Weights of a small mixture-of-experts language model, trained from scratch on English Wikipedia: a sigmoid router.
Below are experts of layer 4 (counted from 0) of a mixture-of-experts language model. Rows are named router (the router's row for the expert) and show model dimensions 80-159. Each number is 128 + 24 x the weight over its row's rms, rounded and kept within 0 to 255.
After each expert's rows: a language model's description of what the expert responds to; "comes before" lists some tokens at least twice as common just after its tokens as in all text. This comes from a sample of Wikipedia text that the model never trained on. Tokens count by the router's weight.

# expert 24
router [129  96  99 134 142 118  83 101 137 138  63 146 125 186 133 170 128 129 154 123 120 128 131 142  98 131  75 103 134 130 128 133 129 116 150 166 135  58 150 180 127 148 149 158 133 130 124 141 168 146 104 121 175 108 109 113 123  91 137 130 137 104 145 119 163 146 118  96 122 160 128 113 129  71 128 134 145 135 142 110]
What it handles: Full years and numbers in tables and lifespans, such as 2005, 1995, 197-2, plus sentence adverbs like However and initially.
comes before: " |", "–", ".", ",", ")", ";"

# expert 23
router [137  84  97 120 139 130  45 111 165 140  73 154 110 171 139 148 134 158 140 121  98 130 143 141 138 131 100 101 142 113 115 129 126  99 130 158 141  92 135 155 114 157 122 144 135 137 122 128 138 150  79 101 175 113  95 111 129 120 115 122 140 151 148 137 150 168 107 119 135 158 128 151 130  72 149 105 167  96 110  94]
What it handles: Topic nouns and the "of" in phrases like Kingdom of, cost of, plus words such as album, work, industry, community.
comes before: ",", " the", " in", " of", " (", " on"

# expert 0
router [127  58  80 126 122 126  96 127 147 138 101 138 115 160 121 141 115 157 153 141 124 145 123 129 106 139 129 129 155 123 126 140 137 129 162 154 140 102 139 196 122 138 120 142 120 124 128 110 148 131  92 127 165  91 104 136 119 107 135 140 140 125 149 120 149 133 129 127 129 151 138 109 127 139 137 133 177  71 154 114]
What it handles: Commas, periods, closing parentheses and "and" ending a clause or list item in prose and tables; also "ld" in Bulldog.
comes before: "\n", " and", " The", "|", " which", " but"

# expert 13
router [125 116 128 121 128 129  79 115 141 129  69 156 124 174 117 187 141 118 148 129 116 116 115 141 100 143  71  95 125 134  97 135 130 112 148 153 104  77 129 171 129 152 143 137 129 122 125 121 191 171 131 105 171 137  93 119 123 100 117 114 135 119 147 149 143 156 110  96 135 169 122 134 124 114 125 136 143 149 123 109]
What it handles: Articles, auxiliaries and prepositions in narrative sentences, e.g. "The" starting a sentence, "was", "had", "as", "to", "already"; also seconds in coordinates.
comes before: " the", " a", " been", " an", " first", "″"

# expert 21
router [108 107 105 121 132 115  62 122 134 130  65 135 126 144 137 157 130 134 137 133 112 122 124 112  89 140 111 123 137 137 113 134 139 120 150 150 129  82 157 195 112 145 140 174 119 112 132 119 146 162  88 135 145 111 123 145 115  86 166 119 141  93 161 155 135 159 100 100 144 161 121 118 125 127 119 106 160  98 133  95]
What it handles: Spaces, parentheses and numbers at the start of table cells or date parts, such as track numbers, minutes, June, 19.
comes before: " |", "–", "th", "1", "19", ";"

# expert 6
router [ 91  93 101 129 126 105  63  96 118 117  92 128 134 155 131 182 126 131 159 140 115 113 121 120 100 145 115 128 142 146  99 142 138 117 145 135 113  70 150 170  77 143 131 156 115 111 135 144 141 176  63 132 146 104 120 129 103  74 162 161 144 123 128 153 160 174 114  89 147 137 124 126 126 118 105  92 150  82 112  71]
What it handles: Table pipes, line breaks, periods and semicolons closing a cell, list entry or sentence, plus day numbers in dates.
comes before: "\n", "-", " ", " He", "The", " The"

# expert 25
router [ 93 136  50 100 145 118  91 107 137 150  98 142 130 151 136 162 112 114 168 142 126 172 134  82 108 153 103 106 114 130  85 130 120 147 122 152 146 110 123 193 160 145 123 163 126 147 117 102 148 110 114 129 150 139 102 114 121 111 125 139 142 127 119 144 116 124 143  92 133 187 146 146 120 133 143  64 134 137 130 110]
What it handles: Trailing pieces of names and words, such as "Gaud|í", "Oc|amp|a", "Feb|ruary", "Chidamb|ar", plus whole nouns like "Camp", "teacher", "prison".
comes before: ",", "ed", " of", "s", "ing", " to"

# expert 18
router [152  99  75 119 142 123 101 118 150 147 105 127 112 129 116 127 127 145 157 136 125 167 111 108 133 139  77 138 128 129 129 121 123 133 116 147 134 106 131 171 134 143 103 103 122 146 133  92 124 117 110  83 132 117 102 112 110  96 106 129 126 130 138 127 133 134 140 129 135 154 122 141 130 103 138  96 167 108 136 127]
What it handles: Closing pieces of words and common nouns after "the" or "United", such as filmmaker, loci, States, age, team, Vakıf.
comes before: ",", " of", ".", " in", " (", " and"

# expert 30
router [122  85  97 127 136 118  94 118 172 119  98 142 127 152 131 149 125 145 178 133 112 133 117 141 104 136 116 118 141 128 115 133 136 118 129 151 149 107 149 173 126 141 121 148 122 126 133 114 143 145  93 133 164 112 123 134 119 112 128 133 136 123 143 124 138 136 137 119 133 167 126 131 124 115 132 115 178 102 154 122]
What it handles: Closing quotation marks after titles, en dashes in year ranges, and verb endings like -ed and -ated, as in ensued.
comes before: " |", " by", " in", " to", ";", " ("

# expert 8
router [126  48  71 139 147 119 113 144 134 139 109 131 109 127 131 168 129 148 116 135  98 143 128 129 114 142 119 100 134 145 118 126 129 133 110 146 136  94 149 166 129 144 146 147 119 125 122 105 135 137  74 118 134 113 110 126 137 115 125 143 143 143 136 143 139 150 128 118 135 141 115 184 120 117 130 127 145 137 136 130]
What it handles: Word-final pieces and nouns naming roles or things, such as footballer, station, writer, politician, the ol in Mongolian.
comes before: ",", " of", ".", " in", " and", " ("

# expert 31
router [127  82  89 126 132 116 104 102 175 117  93 146 129 153 129 155 127 151 176 135 105 137 118 142 105 135 116 121 138 120 121 133 134 117 132 139 155 104 145 166 114 140 128 151 124 124 130 116 145 138  69 144 158 117 128 133 120 112 121 130 137 126 139 138 138 133 140 108 131 173 132 133 122 120 133 130 159 105 158 116]
What it handles: Suffixes such as -ing, -ures and -rated, plus table and data symbols: ″ in coordinates, list dashes, closing quotes, pipes and percent signs.
comes before: " of", " in", ".", " to", "N", " ("

# expert 14
router [100 114 101 124 130 110  77  98 125 105  87 151 129 172 137 161 127 139 156 136 124 126 125 104 100 138 109 122 134 137 122 134 141 105 153 137 132  70 159 183 127 150 132 171 120 120 136 123 153 161 105 127 132 100 123 142 113  77 152 118 141 117 176 142 146 175  97  86 137 151 122 128 127 128 114 105 145  85 127  91]
What it handles: Prepositions and clause links like at, by, which, while, plus separators in tables and lists: pipes, semicolons, closing parentheses.
comes before: "\n", " the", " ", " 1", " \"", " 2"

# expert 29
router [146  88  63 155 129 131  95 127 165 141  91 111 131 144 133 158 131 141 137 135 120 151 115 134 112 138 130 141 145 103 127 127 123 125 143 142 137 122 155 192 135 142  98 121 130 124 129 122 150 147  85 101 150 112 137 128 127 123 124 137 133 124 126 133 146 137 143 132 134 195 126 180 126 109 153 100 157 123 131 119]
What it handles: Middle and final word pieces continuing a split word, e.g. Und|er, pyram|id, ar|ts, plus superscript 2 and nouns like version.
comes before: ",", " of", ".", " and", " in", " ("

# expert 1
router [ 89 112  85 130 129 103  93 126 120 145  89 158 138 145 136 135 130 124 170 141 112 124 105 146  87 140  97 120 133 106 113 141 133 131 147 151 115 122 153 204  92 139 133 171 117 117 130 112 131 184 105 127 177 100 121 146 102  82 146 150 141  91 167 122 188 161 130 125 144 168 113 119 120 132 118 115 189  96 111  91]
What it handles: Line breaks ending list items, table rows or paragraphs, plus commas, periods and "),", e.g. after "German cyclist", "4:36 |".
comes before: "|", "\n", "-", "==", "The", "000"

# expert 7
router [137  70 108 150 137 119 118 144 137  93 110 125 118 141 131 166 125 153 155 130 105 147 110 132 149 126 121 120 142 125 105 133 134 119 135 124 134 107 124 179 142 138 123 171 124 125 125 121 144  86 133 101 143 116 112  99 116 117 132 138 138 145 122 128 142 142 150 139 134 164 147 141 121  97 129 107 117 120 148 104]
What it handles: Final pieces that complete a word, mostly noun and verb endings in running prose, e.g. "deliver|y", "represent|ation", "bean|ie", plus whole nouns like "village", "training".
comes before: " of", ",", " and", " in", " (", " to"